{
  "balance_bias": true,
  "lr_router": 0.000744,
  "rope_base": 10000.0,
  "init_std_qkv": 0.0281
}
Below are experts of layer 2 (counted from 0) of a mixture-of-experts language model. Rows are named router (the router's row for the expert), gate (a neuron's input weights, with its number), up (a neuron's input weights, with its number) and show model dimensions 160-319. Each number is 500 + 25 x the weight over its row's rms, rounded and kept within 0 to 999. Numbers have three digits each.
Before each expert's rows: "gets" lists some tokens that make up at least twice as much of what it gets as of all text. This comes from a sample of Wikipedia text that the model never trained on. Tokens count by the router's weight.

# expert 120
gets: ")", " |", "),", ");", " for", ";"
router:512509502488474492493509501487506503495521502487512497545521500473494552542500445456518425463529503512513490520559545566514509520513485507492505471512473483449497533495474536431514504510496498552513514469449481532515507456459494535502514509498496541455448467516484501545436450482498504472502506485479509503478477449492512493540521516473464509536532500501491529527507493482504497531523505501459534503463479472528478482578477502499532476507534518491518483468497511526513499531488495
gate0:470474499510507502466495574518464496503485459507519506455537523481488513542508512494534460530485548495466548503501523546496532465463491491501501477479515540482492490525475471485501484507548469468507505519460499488521493487526510543530514491508530495484483477479546486445511513454528465515520550504535512509502506507503540500452544517515464483494477472515500502505493492522463493508528548499488527521428547496489476477499509526501492517518470471462478496474533470476455478486473475
up0:517532484511484549504515517515502494523465521488531512558494482490481523492500507476472503488474519514511505501516453474481451515486509508518521549508514500500484514478499560448504510526487527519476498473494482525510488496478485475476476494481490502533507527520494504510515489489479526473520491480492481489543511485491476508485504502459468501518528464493532537508511479509536512526526544494491510524530530504499531526563527505533438554471479501504540538447489516491510487506552479
gate1:483502502459498478457494514486514523517494492534510539545528494448527487485512517499489480501526518522482503484548541500440529521485493506492497484494494557502487523556487552470502460519494522475495468504524517458473490512509499545510454515497509489484472497520524473488510516503509465494507489479455477490508520430525501460497470532510462491506526505479470485494490473455523505471485507481504531479509500456509512495524509514508541472551538482491490498543497518479528533513547523
up1:508492480530475531514498478500557554508509487518517496499536480496471456518508477530485492477555529504509455492515536478446461510503501523514490467500479504523553516521472470565476513529509466481501473499474506538461508460516503492532503504494523474465507529469487510501527520494463460552508491543500453497422514495507481487478507538492471505500540522502533514457488483475481516503457522482502499511470541484474489528511461477508549492494479492512531488540461466503494496457537515
gate2:518502483551503471492524497542537461500503526505485454536475512542533530512559491467566477468520477532502474479578487504496503512552479536489496417464470504514505489458487469506489465507539529501543445497510526560533520467498502500490533523475499497470459504500552493510461471499525455485487483495468517502476529475508467437517498494509445495509505512508520480472493521507489469509512488484492498521465485513498510493528487547517509530491526505427516499474507516483515497496520514
up2:484550498508481507487526527483511504468514449538504492527486483520474543520504489486518493447493488531523461484534517541489434512533532511508514449496474453518503542480460493501455493522523497571513485467505511500534491484517491513530544527503515525501460491483588503491480510487528523498468491492481495500517516460482510494544502486473523472524513496487542491530497493499491450544544532504493508517440460491508489504501491493447505544491536513439499502500533516482498503510511518
gate3:519531506530488505502479494515497517526498553530505462518490552510531474466517514519528490484490527474534462523515468491547529526495532454505526509479476503528470464500500458500534469494503469458500481526508465482505513526507470494466499523524523485487481531489543493492545505448508460422533493504539489466477504497475481485468452510535540540534517480500525521532544549529485483481494518482509510472531502533500488559496501515516508506525515521559495541489469525519493543502517516
up3:453485561516529531507523527507511520513502444481533520472531503489508547543481505459498462534529465526486484490473538477475472483503545502497507456539486480477493517533456503442511499517505494525422504502504502516459435498473523469494463501514544525495527489524497491491444519504477507523488496538516471504544490490463540543524525481459487503507466497468477513498488504479518519528481488560537515517499486480495520466510529487463484473493484506464503479499485465481510511478505497
gate4:498526445482546487463521506511496497495512501500468474495495493498488483517541468461546486471525458537492511478533530501546522493508504489511494515506443511471500506450521495483478473494510520480511510529480509499479470483530522517505565512489513489492489528485468497512467532555525451471524455499490489496505554539507531466495471484580466492477460550529487492479482508483483514493477461475520504515508500517508526460526484482483441523515467461517504497486472492518501479466499457
up4:491483450509507478500522478543524501533518509511476487528518441490538509453558494473487494531487511531501485486471550472493522500505483508476483520525482475486443487498549498497515488498491467499528516481450544513524548552501508516462492483512552493528537537478484501478509525548472510536495510523545511506490491482512485478489498509500474476461514517521468501455529480493514536481465485525510500531506541538564522515508471494472486546507548528480492547553504484508495470495478546
gate5:494490507508505495482516469501524466518490511475546512526496518510539452524514503460481512457492488492514492503441481486506526507507495486498503485491492459547458502493501502498525464506495497514530480497500549469521518434481523435474475495537504473479549498505531537469466485483491483531527469494490529474532490553473489510476507519481472434526462463486525484529558506497478513495497497503524489519470482482469488504541504521483494528513483492464489492449510490459447505526455540
up5:522492462509482527499498423471510487485498529483523479496457492533477484480485487517498519511549499491485501480484498510536516516496472507462496502503479543528506493455509483525518511462475472552485501529504529487499501493479478424462494506498529474492553511521508515492483482486455470535521495480467485494498514566467486492518479508485511517484474535541471495502539458481485473492442515490497457506541500473515491462533483508482528501475480502512474497503433472539441536521510480
gate6:477481552515475522469493532502508468477506468512534503568498512525485518538520526452513517499515489496501504491519512508481525488470498519529493458528513499470512509521536499478482503504497503483541488459493519541497536446498483483509515505512494509516469468503530493523531489495506506517501501480459494484521504501506502490496509484478405491552530472490453521491500457554462537517516482458492474488450482501503531506487509527504508496481552497476490507486536500525491481481480509
up6:491503481533494487436479520528506546511512504483460522538524476473512450501549516512433476490519470501485523507508472519470490472505525498471483523502571518528491492490520468514524534507512467460483503477491507468514489493520473484474561466453523451510526481529521474503542506519509493463476458533507500515518513524490518529487494522529520472484495495507507523497499506489492519529517489457491483537529484552506493473509533542531492498516523502496453466463533515511512508492494496
gate7:468496513528521509490457520513501484514504497505476498504466514504528524511532519492470520507478496493493555502496490484514507487522540491540517492512508534506487462474488500514481507484534504454503471516520520537502458510505527486494480494499511486480486504460504498475554507522468475515528517492502496518515472525503515502465497495529564468476491499447509500494453489497501507490506491499520493536456572504450466507475503528588475507524478481481485485490496520463506498525487492
up7:510487532492471533469428506511472503503522480522504473515492496515490513505532511471472506522554495482497490505512461486515483508534552463492463470495493510518498482479506454551503470488502529526473473516497492492473438478482502521486533461524470472494479572507504499505533483544477464518468506499506480549505507509484473483475486520453507494489525477503504494464434522546464539485497495517498486524469520526460497497439516465507496505473481497481473494475479494478506523501528501
gate8:488499532505474519504478459441480499499480449520545533517481515486503513480506523530484517534519459525472511469451531495501533508501484525512505517510530462469440539570509483526481520486515489515483458490502525471482457521505512473500503445494460508510525431451477514509511503500559533483533493482476521515545485515487521504490497516502549488471473532497533513489541463490491515477470505536516511483542495454490520532462524445496520537510489507504515517492498497510534518512492503
up8:522551461502509501473520513504480501497519531536479493483481508511479515456495486476515492455514496536471479523527474533466504493497514498534493497463453503511502490473461530467531504542533498517519486522495481490547497535482514572491472520500540531485519474486539507503439505528528491478485504531509508548490477483509455494514491498475492511498521506516522469511494481511504530529535540448506522468486480478487520477463465471443453493475531516522505518495530526524479471532489491
gate9:493508533506517478486461482495512515544495503547479461542481478530526503503477499500557487475452484494484443497541507469479479429541506463546487509480537507506534480499489522444555518500444464500520433457493525457522490513492498477471511435521486524501494492513508511452501495489511541482501502481548513484502478524516492537524493499483534503497520510500480502541518546488483473475533496513514498458514500523467486466516522489489531499512500503482492459528552523501509487499527515
up9:532517482487511498451516483466469498498525488518497500480526542494511419513484488471466530505534525496483537473495483520507479506466507487571550476473522525471521459504487464497487485465487494538511537489500487479492447466502542519523451493490499482504514519524497520528506481503493551536512480463501501493518515537475549564440477498477491446444481559500522484498470515496475463507530524502506508542488468476489495482460522500436511493491501526521495547521509514512488485498498475
gate10:556466471529481535514494512513500510474523502520487519497496487506559526474517543498485517497500485485496522501479511488478501487497515545509463488478494507486463517520454510539477482474532486492490479536551533494532530511524489452460489480501478483491525509490559479483473552530502504470485492537515503485432501480499473483506490454546498507465500441481508459477519468472504499507488482516492502459511490512490499488504498510535493465503501457437517520506495491462509473489504560
up10:484465510484497532500514510537505467530510512526514485502494483471510533523545493452526495484483530514465473472493489455495477515526479482495497462511496489468554455473530489494506526478499498459490501482498505484518506419507481522493461498491547530456512484507499499482452494526514467487469489546514516486496480466531443472501479545455457522442498475552491552517507557526463438499505457435488523520530495529485443487528480502531493509533509492521503503505477501513473517521514473
gate11:514508482520508554498487502485459475514521466492536546522469450473529498486482497483564508503527496511516524497493486486475542516480455537463486474526478554480447503510485500521517521527456463507532460496496550517494486464488494486514545513515500479476507503503522496525450486570489493484451498477496520507511505503516478506490498450473562502482483527496490488489514461474501483506478479486501496504494502468473488469530493538477538507507503534456482481518522487496492478483547488
up11:481506536542543534502487455528450512501497498465480499531495490479544517484502476533477498519520533496527514525473456478519494513531515522458494485464527546472482506501488485481481481489483507487505510460518482461526540487482515493513508530476493484532517533528522567550467499524506505476504490479461489506506534544432513491472519506544464530521531516531481461526529482484496525497450528515505499474522510456521475500520522503493492482541466540474495522500496489502474488501497505
gate12:454504476529481517511497476507497489485528466481476507492491483512515509478479503511478476504489506514486499495516493534500500495517493462508533473515527494473477549502535514498490463468507498513463526523493470512513469536477479495504518474518484477500494515480481475492498491474451488513555488515482484466494456522486533514536478500486543507502509535533513480495445495528503510499474507534497502403497486450474542482519503498502461495447497491526503504468549491470502468505478521
up12:510478503498498501475511544523490550537474522544499472470470465521492514490487505469521446515493497498461528503476478481447501495513521498494482531459528531467524501509496527491526529504456501506552427505484469478478500537502505506488496466467508481507492492494476464524541539478547489488559507511477493487503531516513507526453479476533509524497534483454521461475484495445492576535504477539512501521531526517478495487522490501483523506512526493462517514491516483486496508494518506
gate13:482528502529509518510459508487475486466483496517569466524465480543489498515528507475497512548530497531501536474496481491451495489460503468508482423481522509508469503497487520530503498512505521492502483490507534462522442488507488529518532527513495492486497486476517495481487507512486509481468512492547468556459471509534492485499480477508508549510507470499523491461518509472458475521508540472524483527501529491470518546499504523511516510499512464496511484475527454460472475495496525
up13:485517502494514470492539484499475519500522477464522494543504487501488466486485496519420502509498490521486513481417459493505485537534495469501552532481469504510476474555497506501474489494491524502492560535500502531495546501527547470503479493472511466522511511529472505504507504525494531485480442504504498508503490521540517508506539514450510535508523508520521504525485455495499479493483546519508503519576522422512464495511512491480472476509501496562484516495499496512531480496506465

# expert 243
gets: ")", "M", "),", "m", " m", " so"
router:477493490514495523479509495502508507499554511459499473536500495492529526458511495488499526496531569474520539505536480499515500473533485485473474474446506488485527521518489504502514500534539530510510521512464504510452505481488498477517429487522496482479485477514465498493515458500496500489553526467476498482511532462510496472508495511496471484491479522521539531524508479526477471496490498541492458537503476501540511493573478505506499547517486503520510493473469492485455489518538462
gate0:505523456450497503505479480470516483508470497474497523502488521517505463511483464522474446502475523491499508461495452523516492507477517470484504507536485526482475485571465515540505529499507513507517524522516505544484505515477529515459529471512473476448539443482507509518532481491491488491507500546461548442526449466507484470538540466471526544509473509484482517495489495517482475469489512520505458513464483522429503447435538488541525515516494505450506504478496493529518487529538477
up0:480511484475497524524514481508522435467508506487528504502504477493524491468505509474517446487508512462546484501479487494541486500488504510509465503512521504447492519507487524495510501503467503509530522489468493481487514516475495480476515518485516452560467482516491468510488475517535529472526524479470510454477474471493517485474544491479491456501500477512505505462534495502508452496461478493474497522514479523485550507528524498498493487448488512535526563485506509511495481532508460
gate1:539542563436524483505482453530512488472521509512555512517512535509498480495513478490492473489557513474509516481521453509475499490489514491509524456520570557490450515542476515520504488486489511492466486493474542527467483538495480500475495483495503507493496530549473531465498521551535487496472536472466543468499517533488495477524500513508479496486484517473472520483464549539480458515465524492527509483478475524501503509513536503512500517518526481504500522502498519532470490534495497
up1:508487510455498498519482454526528510497487485483543481527485535529485487496510481493466521518545508469499506471524454494484513491526525485522515499519543497514512527549495486477479521514490501533488500492481546466497481519463507544506495451513487491461478491528444522473463486521530502480441503480509505452484505567524524522503463488479506497501496506481469480458512545536488456470476489471500527488470476484493492551518518478491549505514522514522475500465502526569483503539520488
gate2:532466516487510493439502499470499505517497520475456513526459506493512494558504515484520430449538523501488497487484465530501475477466531514500513430518513443474506480519463477494478515511557511513504488470468505502519539485511507532468554498473495498478489541474484506528505514464499501438460501500487536461507512482512528479501515500533502489507498540528505470470535497517477503452521518499506503509539470465478505477518489513504461526486491500497513499541498476518505498500520519
up2:485484536536490497485473494469468526538478418487506507530498491532507482476487562510494481521485507491503499525524447508485495473497515477480510476496490504508504538487483496516485518493465475469437533506465477528518475456475528524477518481479483456493514513474495510524535457488506505486514514477533516490505506496494527583446471498523547503509510545477489516485468514504469505486505498503528501514520479555510518508548534496464488534521536501453493517508521500490492486476475505
gate3:492477484459538481464530498500460525453496502470522552526495501515534500564533539513474468479488467511480546470496480510502532483479477490486481515537513492484502517528486484456417504493516482479495528490514488544509498464519452477464496468478473497487485492514514506543503515473513516485484486524482452475507517458509477475539474537473536493495503510475470498496494484494482503467450547499444499511455469478469468500459531506499464477516486511497529493530517463523549488509514479
up3:484472491467518490509519532482512472459467504494486483461480466504523471514480521546500492501515466508514484498514461495495458490498490509477495540519489485520481494502535529471429497475524459529530554500512479527479501447495469504482510546507520511500522476465518476483490480506517536507538473517496488477466530484515508510517516510481520532513496503474496506540475521447535524495530497475462471493464488487466519541482440500481539540506496515485512471475528541523494472536487514
gate4:446543524468492469460466484544500481560523499517524513539460521522514503474535456483500513474541519538461472487506566490550492485483503474507522464529513513491484504469472509533517499508532531472516514462495460475499466503490483556478519488512491478505502480477535544479491490509466455485518520494491491518517507457485483494496574482517522525490487507485478499501533472463528536450518498510490501507507496482511489505479466531527499499563519467502448519513472541479494509478513528
up4:477486505494515519480511459504497504505501489548490543551512489497486521514466485501490514497486494521469468493556498473509484473471502495548536509477483489488535472482434494521522541505507435476515471500480488503485490507504495549525478496514474514484502481502545524464520485503452457509510530513508508524458511510541515530497513522530509511509485506496477509480486501504556549477518549482507509512506534495447512530469497485493543522507549445510479473532521488483442533518514505
gate5:478497506522524481474452442513507490485488505462528488495477509499508540466503461497521494479473523502483506517524495494491541486495501484508519504486537523497484494459473437535502477503470545452526526516499488446516507472518509519481509482493478485527490511504483535482502541495471467498485486516471519469464487512491502532512495525507529528439539504521498484468517538519555492471452450527501486525504508490557474515537468527541462483515499427484482526498514484508479522499514554
up5:491496489527520500421516490476489512493469511523532544493492475470550511553526531502476478517496493534504529431476510505505484521503532522479487461501491505502446519555524525509503508562556465488492511486530518540490501512524505494464530559501509520478487498543514512473484499498488505500531494506534484529523497508498509482474532464501519492489515498496488521506496512519500515513530490490506531519486503533464492533487490542471493529512488516522458484508494514457537491519507499
gate6:466509551460522475499453502456529488473511547488490490518482480492521516514528487461517501453542480518484448499502512513509496534484488478494481497485502466437488519478452509535490476516522501506509472482495520480501485520457535511488504484488531489504457520538512470522470523441513472523530510554478493485481501469478489486504515510479527513507500473484553475475508564494465499489510472467510516517537496529499476515478516554559496502512530490497521460510509512493514491457503482
up6:517494518439516507500492499435549474474513517468460519460495453482526536528506479478489512516525475489504473480514536518505510562457497501509488534542497487452498507509438507513491492496504499476537484525527510497523466497475537534498504521482526472540499497535497489537477541436537454517491488518466499497484466481466519536495504502478533512538491514467525483510513569510507487460535511489535532513544517487518516485481522508500489500476508499485530478544510501542522503455510503
gate7:500531532482537494508521505511512473483511490489501507535500515522523495512511447489514478502465545506498463494533482524525522465532519490474504490496491495444480537521482545574450537511511501515501478459527476491479520494520500477494510512495510480483488532478498518490498535477533496521464467510503508478549510497513497462451510507506536510483468474471496495476520471490439514480508506455504555494472464523515481505471499479558489520547502463538482520504471502502509501483497518
up7:482511527431502452520502518485526521500458475495558468508518491524482503470457486521464498495477520476476528470545532517485492487502466494493492492552487542521478507536495495510478499489527521509496509499507488501502522539496526508545448493533502480547506519514507517527516525488551491490511486511483455490500470493509492520479520525479575536496472481501519521504489485531508519470500548527530479473499448467507500479459528501497520470482510517507462462488484524514525515524489501
gate8:487516464488510479513509496497483460533492486508563537459520495490519516494494504524507501476499514528469503489491485522523489554512449513489540491500516518536495482520515549509469500512456495488445488507457532518519466517515503484472514494494482502491547532513475514509504461505514507466486501441515505535525572479481480465491463511470540493535515528487486524480481514535487547474562542496502483483515510519485483532487483534489492525542519498513522532496477484510503474506518521
up8:452503497529468536501499479519521530488483522492482517537502512506514513490456480494462521503519458490509498528490490529528499440509521509495532508515490471494497474507454465486503457492532554533537503472557473497537506450506464491522519522483508486493513482490491516526513503486502515463474517526469526477510467531517503487508499475494499495476491484522482511511498482447469511466452496524486481512481507506500509499488490498497485503482497499439546509533511546503463484479526461
gate9:484478502507509506486525509496487549520485458532509520529517473475483510500495529507501486486498475451486505506516470503477499521484524477501577483516481510465446463491494532535524495461513470494491548473479514496512509477485516486504561531482494474506456535470478441498546509508486504492542476527487507518489486495497535484498493478531513482507494478511468479469502520472455492519488509487467533460506515504505494429500483473520515472484494434493542536520502508477530496480468535
up9:489503466503452549514483465477513512506466462539492511547530478479511490468496500499502476480496444511496499489504517478543481483492500512497505463519512507494508500535495524525561537507551471515483524511494493503490501508460526471520550527498502492522502485497466458533552476558465530518517519481482499496459490489510517499504520521526475497473510515473465489463491511458470499480451482510470507458464518534520530483508488464486506448459526476497531489516443530504479514485506468
gate10:517523496431520523494499492492503477471509510523495487478508504469522486513496506493511516507478469462500495487474505493470503497465560510458505512462521549531513504511501471537498484483516519492518523488522505505513463505501503492555480486512524502491498541466499490486487495510520510523508483469503505503480471470522487476462479479506458523484481488503505586522565525525477497478478457473505480531450504505530495481486467507510506529518541500504474471445495457514522495493527493
up10:481492470508510516527521509443460486551492486528535553464499519466451494505531484526483501550489471511556521514491484513484498521452565491493500505514481507542497455482503508517477480536478480504525493531518481537483506497516524465480486525469477496486485506495484492485479472519554494527497511481503479515459511493524464501463518483488516513496489461556466482456463496534512502537473506504525478528525500474496445526470529509487472493531486507539479427472484491527468478518476507
gate11:533500451469492465466497501487493528519506478487511485551460478494499526503540540463553487503488513450477541469507494495519516505515499503462545482499506515494485498525483469501477487500496510497503548484488548512486486517500453478546498504535444492497493486473525480522502508516491450500492505501489478445493521501510464455488496531467489499518452448489462582469487509453465502549520508526497507529487528538490464550489453531525499447509495490471530505471470518512487490464470559
up11:484509493497486472483480495496485493491526458508461511516472485515509454492456485485484544502479509527532516483481549459499513519461511529457539550503500513497533500469486486486529453509452540522543492478510489493514474528541457537560510498541484522537516476504476521543523497469522497516497461503478512532505513510489492473509531507499530450470457494529495511500490547495466521483488551496498522503497533485506461521540477496487488516485506486526483510507516490520523492524508510
gate12:500545547485477507467461524516483499478500512504490506498470532487539481541484478535513515432535511524495481488509480450473486491496479487507507491459531496496554487456509533535514485483508488503446514484517536481479495497496498497478470428482530501490498476517500501492501512471552476506488487461481521473515491524482516501449498437486476462483501521497506487440521501515501498534494527470539539472478503516477526538510550478462476466579472501523495467510506475469534492502520501
up12:489468433521480479512494500460465549476515478513481512507528502512469498460511476523485494523521497511491514493495508507520546487493535531511446494512506529492428503486490489526506507490506475502543500475482496528457529487504529515505517504487518522504498551482517527510492513519483525547519485514509540525497545515468465520531521540502528511466489495485462522510454513493540453461508524501476525508502559555536497456461451508504474544514506478462465527498491528504480462482451475
gate13:504511522489482522465490519515484523480460511489508473517535511523549473502557478495521475507490487502488500542521520502491495499444560512476494462481473568535502502517504487545514489486550505478491512457503535487461518482451526536498520516486514527452477479496476440472525488542507462511469474508494511536477512479460453513570491482503476518552481499448496458499523520467505512486522491486514516473451516543488521489494499516472482532545472470481490522489539522501513499536495522
up13:462491465512506503541505498488496496514535423494454451505461472459429506486475525500499494475516501512475498496511517479541544472511540455524503534487527500506500468479494495522488492538501534525522474532485486452521476499549508496475490485544555502551541517514510569473446521508494511501474506482460502502488545532514488465517527520472549473461508553494498528519482490513476484479463469486522488515534488501501495500491501516511517480461484516494474480492465502481478452487478512

# expert 61
gets: ")", "\"", ",", "),", "\",", "',"
router:517488520551506529479534490521460488506530489480511505485518485494460465489475504498457489529520519450465485503531460512487495484567517454504498525469468481487515553464490490524466475486530478516501458527475506455464477500514537489481496467486506520483535505464508546497529528505470495525504508520467551486480525529464504493521454525534496476479461518500499483494519496474527473515512497543486523473488532531458483510494538490554477545512477499510480526462513457449534524525496534
gate3:514490519521526493516469535523482526532484501505553480530537494530480506521510505545528502482471480436527527478518483450537520494479519464527484532504479521540535469503466517516489498481468508526426496505503490495496486525489488530485477491490488529485499476494466512493524484477502521473511496484478508503465460518498504452480527516489549533477518491526525501538480510509494521470518504509479495472436505501440499542503466504464486509497492501552528499487503494560522488543519496
up3:485488493491506515471510479512513505494495515419534504481483478517485484486495514492529469518500431484493436474502503516487516525547487568479509501512460509464449518507482512527508460499505517477495506476504511489480525481552529520488511483477510484520535538508506492526488528515548461507500512477457527487545524505494552494498556505479488490512514490505469431476479466516485497480515476503469526503533487515540535487506490539509479514526479485404517517515508512500517536509471518
gate4:470504520486555533478507524555490508511503509499520472469478484490480490549493491494493488501499502541508504509491510467479513491524505527492529471466465484529480488502514520484498482536530514504499507508484463509520467517589534499500507471507520521504482498521517507493491470483465490494519483491488540483496492495510547507506507491477467528503446525462491493495476550486512506490495540539487498509478510538462562446523492503509522493531495457464463459493492503516487488457494540
up4:467529477468549499480526499478480510454488487501513510505519506489521494523514523509483486475491492508508459455453517552516485479502520484509500518530577512509484482533460473501450484507474496495510508509509498463483497479490510511490486528508459488466525507517466490489491520488517530518518485502501449510500469536489501490531483510474511480517540500503464505493500487539420506476489495488534513530494482483499521562444493515463503551491474512508483546524522528482497463481447501
gate5:501504521503500493487502514471499510464515541505512511527498487517503466520511555495490496502490541480511545512507524462520520518479482488493491493513489541460449480522474512466488526487488451511478500519478531466511510565505491451506561519439499461501482508451514476495507526490504497508489538498534520509500489513489510498524501479507518478486532520518515517446539519528466500490483542479520479516557532492524479529497519469488501490518442503487510538501498493514532473433528510
up5:502490520496479469541508504498494530485506513462552477483488499467491482512515518539527449472487492518490503527546522492479517524449515466494449505513544554500466502510482520506457502478497508502487484492480453528501474499489519490512511514489521476468531489436480538492529508480453489515519543485520529484460454490482525490493487508498504507523527496504511554489496466526469523509509525519529476427502531492450503499517513485484448518506466477470480537491513521448528466465476522
gate6:495479504509489520516475501495498530515498514482490471475504500517517503570504519535481516497522526519490474488486477521517517500488528522494535500500489493551424511552500521526556545453489492505454485486482488461488492518515481561510515529522529488538530544457500495469521513508518478515494503463537539514485484565473532517464508509548497513529521496479474468472500494499504499475517489477495516524518530512472465502497541505502481540485532487453512518519509508504433475481466521
up6:453462501491483503482492537478518488491479512464494508475488497501509502516484511489481538506511479500525518526527448510486488509427517517473444525534539516494469487507498470459503516505506505512533510499553491552471543462522462516501497509476548525517496511526493513542522491502486479519462488495499506508542544473535523511519487472486486564479453493483473493529490539453523485531532528492525531555467522502482531492461470497476500483517463508470522451496474517476503501550460426
gate7:513538515518523506538519498508514493486502475501525549524505507488481472394484549491472499498501523510460531481508465499509468479524555480512472507453457491495482535467547531485494538528485490512468494560517458475458460483508516496476542446525503483529494476469535533473510544517446516488485476518522478507504535482467507493519501533510506523456495524480481474472515501517488488484459518487514514462520493528494498493537529514462480487515514483575485485486471495513514505502503523
up7:499490487475488512483492521476527498472476450578493500485487486502511474547506490498524540462512507537490506527514518463501459521453481581463499468502504469499494477522461509465512542527522506485449472517496547517513573562482469519521520530499485492524489516487554454485512493489525500499463535506511527536514477459519469534467461501483479465537497505462510461497505497496486530516526492480532489543501504532537552483489527457524488459485500494465519464463562506487481507488497497
gate8:547528503472511478529501517514577554516494468501510479490496497494497531542544514512504485492481501522521519526498510499483497530503449517460514467489515541493471465492471516496509485496528538501481510500468468542469517494523472479453500549506513467460485500505436478556464460501490460477507487483516479525486535481505536480530490443495526513520456500470469493473468540528444537482498473497521491506445505546523557482498471513513490463497487476468497444494526529518524476468476513
up8:476531528494517528499508523502525554511498498447519507516477472473483504490476470532522525553423508493516483489491554515509507496504557444483532534488528478459530511497526488487489503533477509504493479528532513465508486489485501477494498461527505512552494486507512516496512512528534530513494482512452488484509463503465511505500519522514549510502530469497510514491532538480476487487503441539508538444460463498462491511497461445497523468506524520532483493536498488510544463534512478
gate9:511511496520476486520485477489482504492517523436529518528475519493489497499543518489497506485516521507509492489516492477520491533536486463502512489548451522540506482512476488522487485462499512505472493487512502480472488519523505473523492501498459462465523493477452525488492560498477491515470466476528511499491447501503496442455492491497468501547528519485504569481544508524438478461503504491499470484503555537501504525544508502516514513472490515496487560563502459482474499468529498
up9:460522486467482512502465528535537514486481528479550513542499486502506495471515508475486499498494474490516505481451512503485520492477455493481535514498533508478501491489552500510503485527458536472552526504515506485531577480511520509468513494529510525521458530545493464485489454517516529462524485500529480510503490498504482491531519513514556517500483499519478509486498493492514566518457469479504462533561482461536524509502443518493482520547545516494492501527438508512503453497495476
gate10:512506538471461496507507532497426494523518458506526494455514484486513501523482514509514448492487551444512554564526468524482455485498514479494529490450540521479493498522503480495483497509467491481487509481482453495478450500473537471507455501500492515493492457510506511451484502483491484506478427489540537504474500484480521538513496509510485496449537500518507516471490483490495509469486473490512528499511500490503483460502486515506526494532532496508508533511530451518453517515507511
up10:499521490520478463466509461494541498496470545464495524494490493492483514531505482469461531523512502486459474482527504474459537511454485544520501478491526531531471465525498502493531542506519486513500508516522497550538485483514465546509483533490469526447514557499468499524461440491530496506495490460468502492532513493549512475546525491516501528477465509462529498528509512485524492519508530546512457528479510474490537502524506479496523470507518462512522523506481530511534516536502469
gate11:528520488554522479500495560528465480441484499522527501497460485521525471502480526460497479492535484518473454490538515527492472505489506441498494484470492476532569521472483484523496471484504482500528476515525503468485444513534543509500472484518476519435515460475509539536493483548509532490469476494469504507497500528528520496505477489513445491499476508480506488483519541451507538486502495490507546454521522507487511490487505509499471512567499504502482533500485489468521476542491508
up11:547516474504486491482486512514487482465468492506514488504493506499477502459510507426474446497531479497513468513520502527474492494496480463475472516473506517501522532479460509506510461514521525465530502559501502498487451503533520515515455483489502527452500499467497519529467531524506500504484508533445513485481510501509466487516503498521456436527476518474503465505509491483524534468478481493517523478489511515494524507512473509569431513548493487508499548502487514455486499570496508
gate12:475495495471545479507507483480475525480520477494538486505516491466508514496502499513444488500534562483503515529508492502510497498519510507514526501461504504506516482531458490518489501528508499540513530495516525457535494401494535538492544473522487502549503525530519475484508504498480500488478507527482488520470509527505519501493519495481489495448494545515522479490513497500532489515511477503500500412553480491512445493504498469497492510516505485528506497567480445491512547472488494
up12:518488477507509504506508497504476504538485470501455534574515516512519482505521486516574516490497497488510500483483499456522488485506410532480506489519503451510573483497494502500541525501504499536512483442516535474560528502515491459481516497511461476480484485522535479486476536476526557490519494505516522526477506507545509509467485541474504498448465527484456483521516476508478479485511474503477502502494482523521491493540504498484525524482513523500507507525487522508467512534512494
gate13:520475484519473453498530459499468516472504502521488515460468485479483505536475495470467467469507481499539490469518487516474499523511505535501489539544481499464507541478517512500510502494501529515496522469468507507498490512509508505494516479518511522433490514509531511514501547513549515459526498496510535519509492508503460475525519523484501452461522486508526458469512536487490522525523466483505531480532492466463528502523447470498489484533479452530472548456503530451487539552497510
up13:543499513496465482512467509509515434500487472521517512512482493508467484493485508511517543500482519451507508527482482501491531514533471521494492496480492523528509483522507455520503528545487490480497499516492500449479501515533519489483516500493507504545503503478497509510519455490494519501523493469475492529508531537515504508491509488496483548549474521495486555507489509459497504489500509502494430552477478480544512530466530514520471494496517518497528468545513489528495464490483540
gate14:538529488488481472500505543511530502506502509517512500508503481500484508506509555504544466509547477512498535535458480465463529499490470466497508495473486519491494518468509503450501488537548508486454452506497445509504505559508493481506501511518522478498456497510490525504471523539511467500462509507478506489478512518503470450558472493509486481487472480488487487499459506555504527479461513487510486514515490505460481441485474554538481473469440486485492524506501498498498456506501535
up14:514510487455537448542492472525477494492505484522467493546506487523506513493513517489509538478488481539482491465477507502512494506526455562473464561545486492488529483493512505500566518505489495525513499484511522510528528485535473460503530488530502487546498481480465477488491514531514520474504520552497498528518501486497513535447524540480481503557553493471506513498477519495494487491491485517507457520546509517597503530509495483469535505499532505479501465472499479519461470496517527
gate15:496506473455477471506521452473505501500486517494454489475497494519492466552494552516514492519484520471534494509478490513480528513507528482490473536516529497469476533485513470544490444519514494479525521484508502575471520511504538502512467477479497486472527477475527526540511450477506502528488516517493503490505474558501568476491452479479497469517502535512498504520498518484544491520498518521462420539521504511505500473541464460512509550508524522542511473450484505485524501506509555
up15:489524496500509488483522496478466514472476483541508508439508523494478545523462500459536455521489529458521464452528491483515474500493511488446514510504517507474492473526517499486500527485480493498454527456455530510522454530523482521520502526552503506478471442541447482483461533478476483496536447453468474499499475476523553486477522491468469464463468484509449520480510514495478481460513429455488484548528513486525486526537493519471485469511528515463483530527499495477490550528516499
gate16:459489480531494500496506535483482484489514506511483473522530539462528518515516514529493484517484477534471533515527547548489539489526473565518514503488548492450503536487523495472508504460521471495520574484471506526527489469529492503514537514499445486523447501559474494486557486507534530495471477489496470541522507502497511513463524485491468474478481489492456495518521476475517532523512531495499503482520464499512529475497503479472517511520518410494508476495484528489452479513480487
up16:475504531501496502492522521515473532539470516505526491510546461512533481508518492517514512513530431544528457526481515491528521502513511532492494495468479477493467482543468513512496466552502489505501530513534465481514537498525470540491514483495509470511477535520498488477547509487525490511537498533505513532527508479529482526512536473447456538528484506464506488525458536498505520505484534489466477509512469521472535441464516484497494466465500499498522472495466497486476507503517483